python train.py --n_layer=12 --d_model=160 --n_experts=40 --experts_per_token=3 --d_expert=96 --d_shared_expert=0 --activation="swiglu" --moe_layers=[0, 1, 2, 3, 4, 5, 6, 7, 8, 9, 10, 11] --router_score="sigmoid" --normalize_top_k=true --routed_scale=1.73 --balance_loss=0.00208 --balance_bias=false --init_std_router=0.017 --lr_router=0.00113 --vocab_size=1279 --norm="rmsnorm" --norm_eps=1e-05 --tie_embeddings=true --optimizer="soap_variant" --lr=0.00673 --beta1=0.95 --beta2=0.95 --grad_clip=2.0 --batch_tokens=32768 --seq_len=2048 --train_tokens=263700000 --steps=8048 --dataset="wikipedia_en"
Below are experts of layer 2 (counted from 0) of a mixture-of-experts language model. Rows are named router (the router's row for the expert), gate (a neuron's input weights, with its number), up (a neuron's input weights, with its number), down (a neuron's output weights, with its number) and show model dimensions 0-159. Each number is 128 + 32 x the weight over its row's rms, rounded and kept within 0 to 255. Numbers have three digits each.
After each expert's rows: "mostly gets" lists some tokens that are sent to it at least half of the time. This comes from a sample of Wikipedia text that the model never trained on.

# expert 16
router:165120127152095114136191082092115141152135102102144117110132077105170139121154085077107150156124063133181080123096146182191136150146151063120147127106145134086092152108086142178136135088123140117098113158145111135140131145071077070059118166172123189073126139125151102097116080167150130150125174129139230115091118132112131138236113138148130113133119121117117114125098127104155109176122121119098165117141171065157088144087159171177141163196053155100139141128107105151142118140120082
gate0:124089189082103073100131119153103166114168057125182157115114124129145136144146169127106171145134059082142092100138104112146133140102184138125127124172098158066136167180202111112157097116118135081100101118158107167070118136119119117116076150133159173113126142137191104100121098213120142134154114118111114123189153121074128097133141125168119163152185145115100154173119120108154094170142110091148230158119128068079148154153160166180137152124125066147117164135110176140207143129144108
up0:128144127131119190101160117128135166126154103158143084082141096150116188158146138119121147135105130166097101178087168143077109058160141188149107132154123105111129107111154133144162098157129120139158141057090130153140073168224109155120091103162088110174109052113055181087120098108128063133124131092098147085152094123170163136117150140036097150104180135092125091088133104140108108166129184115138087112164112133096099159110135133122107128130209170159138093154093158087104078156097135
down0:146126090096141096079126054111127112117169156138101188084101217104175077132160167114123109121161141112168131050108117105187133155115158104089161155146082099088105119126190123163093124144089157076121141117125125125135178102158116119107111148125120146127109088165106068103092092153083137140121079151062099119174145134192164132147093118149078089175088100158118096094152119104133108096140145169134132211103167098149134087184144132185158096151122140105119102106107087125169147071159082
gate1:132137111167140117132124129114110128119168086134164104134150140049142170102143108160154112118069100106107124152108130106036112167103096165125174165155166111144169136128083104128130123104095157110131097173102127106121164170083144192140118111144121132188161163142178078127192111150149141113107122142171133093130077113202173156093112072087165136105116185123087131085084208177118107144115147118118125130097099116154213156160187140161191080122174073149120177162165112160116146142127097
up1:121175189154129072162072209096100134092106105129198162155091079131177106111091112142179087116118135109123087166123078096102153148174125112140140103088113130040153120128082183173190136130113140109120129113121123136147171141132080123115110102084130148189141078119100130059064180109114054198144117101136145104118099131148143072086161115138118095188147124092163110112144151179094105150132068153128100131110147110138179164143092106132148123136117118125192159130099117109140162151112089
down1:159098108129142142090096173126126155080156218122134109116074128127112153161151151146179120122138132224179112101162111108157119113065135164063092145133107096174077113137190167132079186089127154130121161109064135147171112071133092122197195090140146109098128109157148154163177143118141171058108140119099168149159180116087158184135137132128071132100126108152111125116148109130184099114150181182144163177142091159111128089102133182117140118137121121133111123063153141080122139123117132
gate2:152144188107112133134117081094129162181060106135106132084137120132128074156154187103118112086170154110194152099073112130139131084139095157083131128115101107165149113120134136148134116158095097137110138140148137119183081097101100107133146122086163094085156116105121045148133113072157154108108148077144168141160116177112102160179037148061111105110107052075118181143129158130080148168081091086137127109110121101225131119137125132162142100133104110167137061098111104114071162117113150
up2:076176116129220140156157053089149137144179115125128129154115109105144109103124136125139218150089151095155115126100174102122132108173094170094130108152172161114082112104078072075195100106089112116118146078136123093095159130143126120183115092210110163088149086159126140118071101146106130107124183158140095079157175137125176154161114120122118160107123128207164125163089159113144085177115117139120117125125153148157041165123121188129134167081157142137122105087156119170147139116130156
down2:151139096146132135129135089090136085089103148135132146111156124112112076164120170174121087137074122149099123133096137123138100040142118135041108131147176128163114100180083094128151085110111083078148179079084103106130152105120154141206117128155168094135060083116159143096136110114069105130068123120104124187181145143109149119141107184085112159157062152112093063064123161158155127139151164148123158094121106164135128139183066134078127085124123078090124104146159143139142108121194169
mostly gets: "es", "ing", "s", "er", "in", "us"

# expert 25
router:179077145129119129122147162099148163104140118115111089149127127103151101116122080159122161183165109146120175133104153127123066103120063147130144129081136116166154143096151113161118177109106109148165116107085128131162131111106075147066138091121106149159161072168081094124132116171111066117139144106189089168075137063087154120161098124145090080126091088124143101095113070130134144141112147137142116105094132162154124091199106136105156161220100226153123125088161133090202098086126054
gate0:158105133150137128144140139093130147096147159160142113201072106138151077157104113133172113150174121159120138083161154108090150160078080146128102080090145124152119131096110127141159104131079079097152151041038119082182087069184120124069116164119138099171166147159109122071086111142214112124144149151118101157095074070047077103103124142127109156176117118103126094165113104138194127128151097089163154157176174139135124130190133136125117157135170140112132118142130126141082097137154119
up0:062151112145077124094050136129083029161126115130114166097105118126081171148110094095141218117075064149162084124169094120149113118075107118133132119131096161121088102094098149124103106141157121109190101139151144135123133148165148161172149115093147134114220162155079133130123152166131087124200090103145078071149149074138081172169122163090097118144150139101123124174112107113169149147160128159104114133162138141168087094151114111122174155115093141147136115153116152118147089187139194
down0:153176191096082096137162087096161110147121132047127076155069139146148095128119119137148139090121094162102153124101133110085116090082099194125149137152137158117201105082082133170100162092073174121124113143103097117121109129123161093125148124122175069109081111119106093140127167118171140191136153145101145087088170188112125181152124089142155157114122104061183185085130200166160108135080127134121162119147094062068118117131120144149155097164113116150117146137161141089128164064164157
gate1:175068099152077190069133023087136124177107122136140128159106150152161086073121159071081179104114103128136128123115111139117152106163152162173162154173156144199168083084151134171176152190118164143116108087143143088114141043131144130111133137137108064093076120155139095111084075126105167134156157132102123106124119057119110118160134143153115124145131117163074176139137163177079163144155150128168135103159146145152132102071132154148138076106073124114162156126152073136123149139140133
up1:151062092158156115174119106076180175118190160123137094168077079114160171146093120151119093040141128125147098107061110137114163161121122068175129102109146153158095093124162160137120147175105133158149085119114107139125147083147150124093118132120101115156090183164109138114092130183041144089188080128107153112127188126134145191166113128138154118112207124143126149104143129155121105136117171134164116124153121142086130110180109154163203115130148095208169154067120148153100151129149099
down1:120148140051101167138103147039105084188128106124138137119151104076155129112097184101125115163119146113052108173126116125145129061159090116150119118065176187051145144168119111096097130110128123183174078056147128133139090129136132145120123153149069149151097151127131131111122124106175109088136142115140110149095099077100060106172139079117063124131038160157144093117097160117150143108080145125095148107140188081106131106080107123141143159144131173128199118156122130114098086095125152
gate2:100102187166088118093121064082125121160101100153137129137119070131142049175131073098093126163166144159086124161115146091163123115134127132098162138164064091153121198163066171140147117103119109168113110103067154140137074166124119161133140083129085037197151104122025138153141121146116138147158107114153132149118143125116087117121121086161179136117138069129053152154143125125174147076096150102138116173137163192156108149132161154091140152141149134122149166154146119093177106129146101
up2:177093148159170152079105111136141204158129110127117081171087089177174157206151115165137189099155095163115117055078169144106133137177143142089174127080059137144097146124140129119172083156077090167110119145110102059117107147184100180134133096169154079061171138121127178143167126105115128143122122139164179104145126171069118147138147128108147114063166107104152100087099113098183163120094132116127072107143147143101097149152136165132102095133119159160167127144130106113141073110172140
down2:150083133142094116115217174143167081139104161157195102055085210135130153118124115110167152145100149142125141131121123157139100148124067158085106169116115096119154090113101107124101123064177175099169168187119155166105185174083170189118171152145094140129102141107046121155149164125179160087144173129125117133109111128146136103198113199148151140185136142194173134097139144163071122128122145131121138156115134173088097088116129144161115156112121089123150104140135084083111140089127136
mostly gets: "ate", "ia", "and", "ce", "ian", "ter"

# expert 22
router:140106126118124120121144156115127107178118139129125106161157126112152129145141085103112132166114088164141149105185110173126124104095118163104114135099175082142111128133133151240153144111126138107154129115152103105112168098187128135062133105110153148218123123107134108156156064200089113111130159143136131182148160120003064137166153136138111132120095065099132121083116121126177066116106113108138092171162139151150170184120123134174196126111072143197105067094117152125158095125133085
gate0:062122233109097198183137118118167108148163115149112110108127127072117121131080059101136121107052129145163172126108129104132105140128104094113125159058123075098106105178101137172145141125134102075046125136196134138094095117169194119100156145118200127122120126126165117176123177145125110128139139096157142137147119075125083125102184083123100065101101106125146071096150141208143099110183140111100137117120082131160122091129086105125146166132114094152115077132110176133132130122108096
up0:178123093127160101162166125045163050121125141090111159105103121116073142123148083105101152108117153149120103083104079131128108140118105167133143166140135114117201090126055101164071140215043122184117132143110120094192130158090102139113098091151091176070133103094101131121087193136177137146124193133123161125121064127098125107157118180148142108121126120171102094083106186128136105123072147108134077096119128127169139141162156114149136115101172137113104143087106091101065149102142133
down0:053110128098089115212169122178163143102117116172101103094097125106166089119160129136134108122116138062084131117184095165159139141126105084111097133111117109125076121198169191103132136135103181118142141092167140091082134096174161105141198134091141092146113188101131128087167089109160127063160136116153079120136184144117136094140123100151065142122164098142130087111115042103095098102125144180198200113131126129108108105120146093117113111090102135178151121159117145155186149086141104
gate1:146143165117126123124117133119112140119123163088115095131129110123120123158068132181089087125106076117141170110093149112162150154077141105120143100161129175112105142144111199142148077217118107093121147097129099097149137100048188076121100078106161102134125101103167097133182139053153115184132137100145156124164189104163175124112118156231128093124112136167117155107160193114126108192108202131091147162108116128151124157169158086138151081127090144141067161137166159080168138154119158
up1:147134189136114146120168101174150073154112091100169103144080084142169130129126121174144144140158128135128136123102137123122093146053140161130065071085181151162100162125092173183108119178086100164127138093225137123142168103117151085130093103139129102122083129121117166176109160089078115174151107082132123148130085131169074095181092119133097145082150124129147051128142156175101127146071154151138093076100166189160164095164175155162086127136118112130133145152160108129186152114102184
down1:146110130123118127123128117117135069166117096091098149145138139162115167141065176131191163146145211152146153140180134077140133121108141144146128140132133135165176107114120094125136134180146106086125208148197131144124164090146133162134138072134128101170202160177132129087141113132193118120130123178078118135105091131082103093157135174210169100099115114114151125139098184136136063118126211136145156068185118170147102102138135136165107145132149102155098169071172154090083121083191109
gate2:099182155135125096155163152095185102120096145134067082132134134180146120153189085104126143154095158140128139128129115096116160112164107069171065106098152156119122110147120212120113120101110131143119155079168120147114098111145161072164121109113191138161105113134118103144143187134075173139149144178107155114149141142163151151155200154122127133163182073065159118132062164181124107093108123164136136093151132119189108086163148074147044127156106134116082157120089109180097135070065124
up2:112109137091093106160118084166176130095121170104051128102140132126114113090142110129132115128058160171157090095173134055117154131198162131136127173110147139116156117113175149099150173138160200111151182124121124134085146077130168135101112124178125112101173150109088132194143128174100110097144123144123093161103148187133104136106079174163090204124099107089118123090076168130129100122112152126115217092131111088139099099136106143091150148182132121193054175088121159147116163127180146
down2:174109100110161095161167109112147113122117156140089122148163092130058103114170124117149141178120144192096140142144079133057154115160143145094085104111156104117124130169149172103103110117164115071071107123133108180071112120176155151164129062166188119128154118140114113189119176172149156144130155104135138117111067144104064116147149088183095157153163156138087177143172185134161119085188178138156157111171101103148134108199132124148122060141145047135101144091139161073107129094119125
mostly gets: "ation", "ion", "ound", "ction", "ity", "age"

# expert 12
router:173100113148134128135105231138128157069164101077087102150102158111172118141149127061102129128084141093191137156132059184167118113125122072097120163145147091149147068137121143136144170085096058120082101146159083165151162099205114100099127157113138081142125147115141064140105094164137190163079129126112096125138129072114088119142140134153119138188110067097086133081141124068153112120116127095147135129152112121106189115106163097158130138062104120128126101160119160090161104182111098
gate0:162105086112139096119136110145130109156129144140144118138163166145109161098125158141147128080187212113129116148143099110079156127159119104146119131127165133093141119138102151114191155161157131111159098156106101157066141076132138117142133082118089180094084172110147144189083122098149139094101126096160125114151144118163111138231147125055069047169135130115183118164189106132093134169086051168078130113110162172155134099182183134161162193105171110125102112148066123095136118129162108
up0:089096109130133100128101177125071129141127128151160180118164100091130126130138168179136085113146123169185098144209146137116118116174099090149143124066062217083106131135094108076070090237092141165173145137073141180106074092155147098132112125063167147153137132164112124132112132077106141143126148075123092147110096129124132091179122113057057159148172109119120149165150124101122190118144095147142136137128177124169148080125125107126147116117129148113111103094150077108123130114164092
down0:080141099133103155137109182081132131093105129136120131172172064143080138105117136161128128122192137132153076137158129136128055164108092131178111159160110125084121102147134126076101137128120162133092167163163123117106081051172169138089154149074159153080143162094125159180145123150139153112133188110132094130144128147182127132128119084049085059172165176056129080167124087170123165126174054098139132068123136115080105125094139115129193151078138150085167121147125146120153163135132103
gate1:111103131178171123113119110105121097104077211107148222143078106114159161103129139140132121111153136133118112110145121168125100128146071129115189178105141094165120165161067129172185158152180156137129108138074139151074186138175128116140123126074142112100130113134069094165049145172130112104119139108130086074113148094136072102101148131136154117184091061109112172163101114112081108145089153153165094084141182107133112111110055104121168103142102120096099126129161181092109087146163078
up1:118061131088204120146148117172098149131133108081144189121140118098108128054111128114132124108126108077124148171118157127145043097161054116116171112119136200131165114164136130178070157145111191111083134141116119098078152116100144094173123126091091119101151069120066100136129209137176138104082136112139177117153128056119109104130176114153154150129118101107076141147144109154169140206155157143168099148106127112100154103168160111162117098095080165113078138114120117128088136173178116
down1:117114129136127098092090153207149079120105203089159120136104057145089135060127073181094089139187037131145166124129165120083059143111130084134126151110152159146117099158093115111123148096109151129141144116114130091122166139094151140143120151164157108100195164098069119102108173187078097149159114137206103083160157087162134162145141107120133115158148153094159147090059166160110114162119082110111149104123095107092096151191112140138147126086089092124145167159091158110148106143164128
gate2:115134151163090135113159132142142136111134129114146087080125138148167152152113154117106071160152158117125140152158115155090213079107160175121139154158045124129128117082109198146141108078092164159125112164110125141143128105071137109166089150095119095135107134185130156165076121133129109128126155131159098098100160166130109127138114158152129223144092127094118111159161066123058173110065140164066119107138131092096099121147076151167018130134133141121163113173145194139123154095096052
up2:173117113119172119127119130097112102100151108140169167140151161101093099145087125091186094129079106109135146123110105158098091146138132153141169186134130152175083066086127130134150162104140137168171153121122078129148148177114098129118161099140156146056131132160105097129103110049152103124132181159184101090112156115157158140120093127135141087111150133115231121118116166165078094057120171052176067124123155209058107089148071094123156112161084141119109123092082126096153165125136114
down2:165138142079170118157151184090076101092149149124120128193123120164038100141063142129110166123150109120133124135111130113072111157058102134131153140158113120170083144142102157072142159120115105159201155105157131168161115102102114108135178110082143112078107061120116105117165106057068136177158110161098179123173164150140109148113103135110132153073142111131185145110127106151101140154133145142175110161113094231083206125081163104121154163149119118149106125120123092131083175153157130
mostly gets: "ot", "est", "ig", "end", "iv", "oc"

# expert 15
router:166093109068109059145091149112125173155103138119073111135128112104117146146169136087116148090145109119179070154070099143117105119108177042165155117117121109164185071119114166132145151123094172154153143152143131160140068193137098108092117140153083141213094185128169114083133168100174110101152116161111175132060142149093081095095125170149135130142121116126167150116127095079089092111129100147117080143108123136106168130156142137134150165099105206178103189103163152178161170142127130
gate0:144099139112128156148170127094072094113159177152119100110102167101103136123119126103156099136167125115081144200075085140150170124127111095192121155174108095106167106119126145141082128050148223116110094154165104173148111127105106136141164130193111109153125108140140107176090095139154144143068145124132096145101086141145080146156166161148176191105170124164080181118185136111108127130142101159146111173143125103131137061138107089109094100150145200186152185192161124175166088167107138
up0:114158135177170149089175087130141149168196157109054114130080135150119128115207140128119128180194142136152182127101130180165111144168137156109155155124091192111132145165141114132147084093115156099084073140154143115095160195121147135154187132129129144124116170081103145164105147178093153129078046121073069131124122079101129138141191090124087126158160122116174175134181113120137132095129136176088162116143159167104162166153108165146118106143160109179191110121116145175139084095138101
down0:157090141122145080138133095144078118162138166133140164089176090154142100122116102131138143109101200167161105109181083100101123146197093123167116106105165075115161139127121190156104114191071136182186152116173152126097108121151107101108106172058078174103170124141151179083124123115153088123174103122122119178121155096193125118107118155093139116088101128126160064116061113103120100160169083091114124115107188147079121144152158121089152170103084135139138192104072168096114154134132076
gate1:136109120193168150107124113163145171148124098109109071192151107082100070109098142086178145172101118137142143123086134163165131145056083153154145126099109134145101146213150131101172094129113120175141103146126173081152099101116159066167127148107149167126107127139049136103151100140193138175094083145167102064070116069132107093112132064106101156112092111109141142120101108176121131106144120125142164147216102123096131168181127142102112088148186131120131115097139179145185133091171135
up1:148177090207146088149122142142139102103126173161120128158084119112162151123061088149101125088125139207134114102115086115133116133102081121134159109141083164159120133155209160162216063115143119112109104108133138118109107153090145145107101071098160122124128133141165083132159111052091147150150208111142133125075138109070118108131121079109148105149174108170139086174130147146122130111113148105128043102082131082122128113190136104101158122074154118145104176139097068119136158136053087
down1:125137129093104150118143122125122162126111185122224153184155130085112095149118119113110116149155169118125156085102145134128201192161124124054144135163132128112106114023125092145100121166130095102111100108127114100231035135122139128147183094201160138114178184119115149150107124189184070125119100139123138120188138136099144178152123163142095121089145097077165126168141104127166170139136124109142160114129124147133132128136113146131106148072117091130132141108159219082129120095142110
gate2:172141165119036109119138143155121113160116122182072127164161154133124167137126100151096124101116175125134083102140090111161076127180020104178093117098165125102140106106069146122066124112122137138131145129133081103102136103093124115193134031114104129110148146145106123084141125121130124170150126154113143134152104100168120108172065127095174108126166072053118109137137146111159166138168103155144134129128100104105099058127152177152132155144144082076133110147061153061072122174092149
up2:197125119100124111082102119105119111142159148171107094166127077148101168133195175148121117071122146193162185101153139169110083144163086157166159143148105129123139103068100124151114113111166112132112186130104097118125132122176116195189124094154117106140098172123148093082140134191190126081145150131126103163111096133157158158169084192182123105153177162072149125143152143094176118130168087106147135187137078116152091110117102160137119090153159127133112108072121197133044139170151143
down2:129100046127110112105104100140117108133158137092109155113092101154175174114077175164178178098175145162108162132031141101110118158111092090102187099143135094180132080177176107130168123160120141167134139114134102134134117122165056128156213150122099134110175128156129120168095128154173185120123147194128127128116086178129172117116132139145080170139075138150164098144141150123112129136090151194124166121127129153133177123051147151101084164051137173150096135170161109145144116083136136
mostly gets: "ed", "x", "ated", "st", "if", "ted"

# expert 32
router:106117066097148093143097139111090146150207073085106133130076181137120168078120131069141141122102111141089139097128145192162132111114124143136147155100161116136100104027092087138105168080097150120064088124166082147101173120176142198105103123171124190119161112086112112047124077134142141139156111119105168153174141108179098126143085132097112157110158112147143123129096093101114130110136121100134193108154131108124174151164103108159081168176120122138111099156201180124113178164108152
gate0:111131155122164157096077129136082140142131161137138117109067137064106098110183129101120141114123098167068139156099152170115076112087145131217161160143159075120125186166142146112165148091068131128143141134169101092077134133121131129107082095102124136062159153156119115158128121102157151134124163167150110112052139107150085185113143081175163105095087118111139085159161164198092190096164146081062159130135142151228158200095127152091136134122131154085140107108127106112137133146116145
up0:117090096149108154131127172142180137139138089206100156190115137159151141132111091137113176135094106098158065122102139163109172111130120109177091154109106139103123166096123099144154119103142190133127073119121122199154100147147081136120079105125190065224144118242105132197075137151100125206120089143159121119110099168147117099175108114060128152120088140100128149134098092164147157132137099110130162106159155159107095096148091135163132111131145105139111127156128057144129173150117079
down0:156178178121118104115178096106126141150178186096116119100102102108122115163091148149162094169115134166095186095123143113110182113155101088183153118161134101129105162142167094082095151163151136101100118165194099110136105153145168148094124127172100147109133116109103100161114148148119095144152159175181077139170086109096137070094124146087068113118173105088100183135113146150115131140120150114134136129213085069113128148109089137086140081127149096105134085169161131031120210193091136
gate1:143122052073132117111079120153147126134143113120130149117128138104134167155085159125137129105161090123092148100153118119155134105095167121172104085161147130131153139107131066137103145066149114171119101112113028172171093138120191128186119127182081160064134081124100163099133075104094128099136082154130170113183116144112160071140163144087123129091181065132151092114175111152117157132120022092137123129082118088125115143169130157173054149188081141097105152122119128100109112174142096
up1:097108114093160111148161140129170146130124136067118030107134190124149177079167140159065173081145144104117099085085086090156071116119129125134116073102166121101145181103110152169112137113154145114083124160108113204117159128118141195142113078095158166128109102128149144102150092132161173112121123069147100158179134145164153151164149146123145149129056100120136151135127177142130168120175128129169163115083102099215180177114102126130149136183113145136173135062104124109096118075159083
down1:155134085148103177129180158091159102102109115113115209165160114123143125072127138102162118163078083086105110157126067144153153090109122105139082164173143131104160100157160067108114159195155176172095164147103167106133107108176124156098093103180149070105154148137081178076192151045125155148121157122151138066109091135197117079130150156157163109120126147094089119118115136157108148152121116114144153107171147131120187128138104142180109105137090142130118107082147079134110098187162062
gate2:127066139159097118162122106165163130098098116115209124138079131133121142108169096145113131114062155156171135176095192142083163108094168080151136176213181135126162129144128112111055168141163098077133198113200108151090161167124167161067119163145085155129050106144136138092098137153140084146111138129137130126172094145158121123183153114102128102135143126111107094196082107155095170105114149167197119117132127127138085146091129120135107107130152100119106149090114211135174119126157116
up2:160082110142127142119154128169180147111174117145080097117104152150204112177172142139118145080118080150118150095184105124103169162080165115056078105109051095100130124119216162152120099160110121081097155133131195130152105123126082090102084139161143151095176096139211134111104142114173117087136169077079140126119112170110138126117167089112101157171098126133139138155118158090117126125133134204128116079133122102175076149178099132139128092071162124094151142103136112081140170095147076
down2:168178113151148110198115165147130192187174116145117095158147153181156066167122139160134109152169146159133044070101118132095163116143154113159157059103120095171074130109183162151146110139165146173171129108125155153129149062126128116151136188106095115142203126127153099190186151106067106175122100109081139103181146111144164164136168112111118132124159156136154167165128154130114131153113122184060125180130113162139123128066112145122088133103123149149144122153193069119088135119132110
mostly gets: "ay", "ow", "own", "ower", "oy", "ham"

# expert 27
router:113121085072127145106146124082094149098162115147109111090076173097145139208166120082125187101160081138118165150126103134124150131126099160135121113160144094150134093141161150139136136108107087076114093116119085153151067208065139171095126200121115096116118126120109081185146109159088202123191201117132118157141142100123111067096126134151085059108090108081090075139116123161103114183121114093117115142131162125127089179097158169166100161080129136125100133167138179118122177111105072
gate0:196157126185096153133118096079128129131173123103160129127100115168139111127158133131131148115130135074136135155130145111137111104121108121133101185100199154110097104164137123091122095162128065118101086128171162180085102086104205130125130152142207166107184115124103148145109099147122150086143151095090130146138088152073141148079157152099124098121073113078138125147194115114122092103157166094118049124080148061082197124167179133127085109139127125125178171076186163189169116082137153
up0:107130116185145092149096115163114125174047102090186160157196100129152112144189179126135147137142137111109173084129210110142133161128135140155136107117118150161142097112046166138082115110102163081115097170090101123081187123158114128083099110133137130154155147153102154189196155181115110160103137147103114148159098100106155118151150152125145153131168144115167135095138146098119104096130134169131135170066135124160172175147148081159156143141072173054058136103063084092156114137153158
down0:219072121172138169140111158118118147103167180182104092125134141150092152108095116110103118103158071151115116128133144107085116073142165088134111127139094131160091180158114120149158125173121183170109124094176137128027125107132073177153074158131149166111139104111143139125118094105102118129086130102125111111090145095131106104127123090143146109221085124130118154147075183091144113114077097134191084059145131125128098139215172119112138134173125101120163079103128116159129043155109136
gate1:113162123064089168165114173162110163134116118176096139151108104167097135109137140106138192145152135127095108114185100171096143097168128096070150144119118090175103167146099120144117174110132135108138071129104092113164129145116106143125115140146154166178106086085133128114103079098083115152125116143112146120124114129117171164143172072201090158183121038091162135165131123167084102196168137097159102127149177165149159064144150076166086158099173091055088096152066150134132090128080127
up1:130124150198101095133138094097138095124135103142147150065085128147145110098122144063110191106113152172186110175089152161142158139084177131224126136094094100081145119169181105117116186126132146178129095072103136162156110120151137126138117158164076112126133095168064107179137108171141068178140097111116073107149128162113093112155113086147095169163113104120168084104097191097151171139109092123146082115208129142114134138049169125121168097139122173135158087161123134118143139130142168
down1:128124138156162106122134103124076096150084143094089156080146154102114107141106111151148128170163103128132073143060113163134101135091155142225125149134185058116153129172127144150112131177163114106077082147136112123154077037160250101149146141104143126109132135126152090120162143107136112094072121134068118122146131173110139082110140116066098125113124083165048164112150129159094138144121123102125157175107110147149124112105079078138145082180169093117111091119112078101175166116124157
gate2:171152150126051122138080173137125066104161113072090088090149118144167127107059131189090126164188127111135113153119068102139117133125132170117154097127095178098159116157138148128139145099045118135095133154091080157123165141076080138161119136118127118187151163121141142129127077057133093134135139171151161065198181203155110130117132149131127082173136066128137120124136112180111132144144134106109109071100171165160130069112159194173153145131128088157108116082131139155150133112145179
up2:172122168116129121129157101141089113122080087146124110103155088164171138143174187142093141170159152185107142104164128153132094110118165172115157093139091124061103117123172111169121135185113117181179138075085134169138122094132150115138158058104142111126193111087160172126134155110098140140175172113145152085116197220137090127163173151171114157168200098134156105142107140138080117152130168171160118091159131145125144125125198124149132060101133114148121155064126162127182177094127174
down2:177068129150156113109152088109111094127145137172169140098079079124093089166110190090090114132177125102115102126120138124167146034084148150101177108147163165107060120144081136123130110104118090143172093088146116140140101061111146124120163067109139113144166222194166126117093151093186069092108140144107101128117114142116151090120158164165134165135130124109165119127113159147120082159146145089171154080150153166199136143066131117159069086079149123122105178136163104137110127097156117
mostly gets: " it", "ew", " her", " Al", " It", " The"

# expert 2
router:149121109127109115093146158076092152129119132126117146142071146151116139174141143136125132107139091154145087158146165160157091123096188103099112131089137106198117113145067135188152197144101150111113108173112111155146054153131046121133089127136138095137099088176126092089116071139149161134165186134130139144103123151127078126094115177059114151077090134150154085049125123102195144156128103038102143126094107086087132066163135145054126100101131086111125122137143162127194107135096083
gate0:160101120151092181111126148130114139175184090081121141118162159144110146140095132091119101141150121111175141099100143132145125115145200134119110098085174122176134130193167098121090145122142099162158179115091066156166124105078118098130094159145152126092167115107114152086106155141079123099129135039160153204099109140212079122178068178128118159081082113108119153060147126117183153133206139101138174080147106101154115118115164081148144108119103099102127103107154174062165131131123166
up0:108116067140116145126125163095080138142139161136156148111097163108126137180168123144193143120053106075082172129120109175106104146096178147156116125142123113135114213100110163147139184113131128072170080112120113144148107103152142144144163105153118153112078107123081119184135090192153092135127123137118152071120146128135143146115137168120112119093119084092111196108118188147140174163176129159184150157175149214092112148168110143087077057145037120150175112079124123130142098169116105
down0:179132107104145067076125093142113110138179166111091168169109125077085177069109173119081171083145159176109094132150124090123088101159145093121132134122123142131151116151098196108178083121113119126138106155140183087213120160129103126150142168168076111147058104109134140106121160086113177146111143135145141102129125135083159147188098124177169048161147120147185188127128127151089107125147194165117116179116129105188160115099111112161120145139146125111181115142130144138110028142100143
gate1:095170169117091138129140144135117166148144128142117067112116123139148144129147073154074084167161122160179141166080103074074106144085091139043111126118149103207173058127138099152119122110126154161145138108120126161151150131170096129102082137119138091111120149171084191106175150101157151167111094099177151108201111128123098122119127145149158137096108118144139146118112115163175120092138155189153121120082137180082155113155174080128191175058063194179122135114164098102168156132100152
up1:131175082101144096101120196163123107140103152113160137115087089140087098128119144193168112112141111053117148123176133102147168126206146092088099102107090178092087121099086168122095115114126161173122113170123120164132175147091082100095120126095206135138178091155121083127167131118126130096169080107184156103107160137094091125126128190131059170132141134151112090130158094104139083152148167172075199142103154139131142089120170116085100166106082118188136138078090144127154147181134163
down1:115131094127075153114119162074149183159070160142100084117097102097140139156143116152127099117111095068139138123184146115118198121160105124120135154103093135161128156185148117092135176156132092076095099127120109160158108095146131101128179144088088089115144159121087153135129160086175094137130120138122103138218123083067127164084119086100154138130154135180113140128153182126088147102147160084148167120184091046094178148063127156087115085154142182092115109187136158171152203109098109
gate2:112117131142141181078135191106116107144172089168095086161097104134150152151151163125158138156181146128126103095115100057124081148085098093097204168129076137117084055147139140124096138088139133133114118139127135192159087139113163103148094148090099109090075155094120097108101123097204154175197136174123157090142138111130116150101094119085111144104090169128073083137157081106188095161139126111128122114122123052095140139122117180145114108086162123179151091120100153190179112117111198
up2:111120142150165122106154118093153091100069176100155183128118181070135182133171113115134183089071147099166145097127130111077121122161135146218082193148147117120150119093115091127096106129123109157095131116169120150128085143107126122109149104097113138176075086197140071134189101092090102142055104103133123141135158169093100127141132086135142157155136169138122150127064115110101098153090111198165183205180075120166155109088109114145128141087100170156145162146151101118176143138149166
down2:143098154105082111108130115133109164077202090145090149121100130152120131106127097185128200147128152141115172132112141196116070120106091110089144068169080175134120182169074104132084108096143131163124160096085129125089085095084190125159093125133082147094134123140156114095128099186108133127152118151134082070162057145130165088075110136079130153178093132106085108154116145104127128155138152117132170083110086071192184130151148082141112157092117132093153167118114180086148130137055138
mostly gets: "ic", "ical", "ian", "ict", "ific", "ics"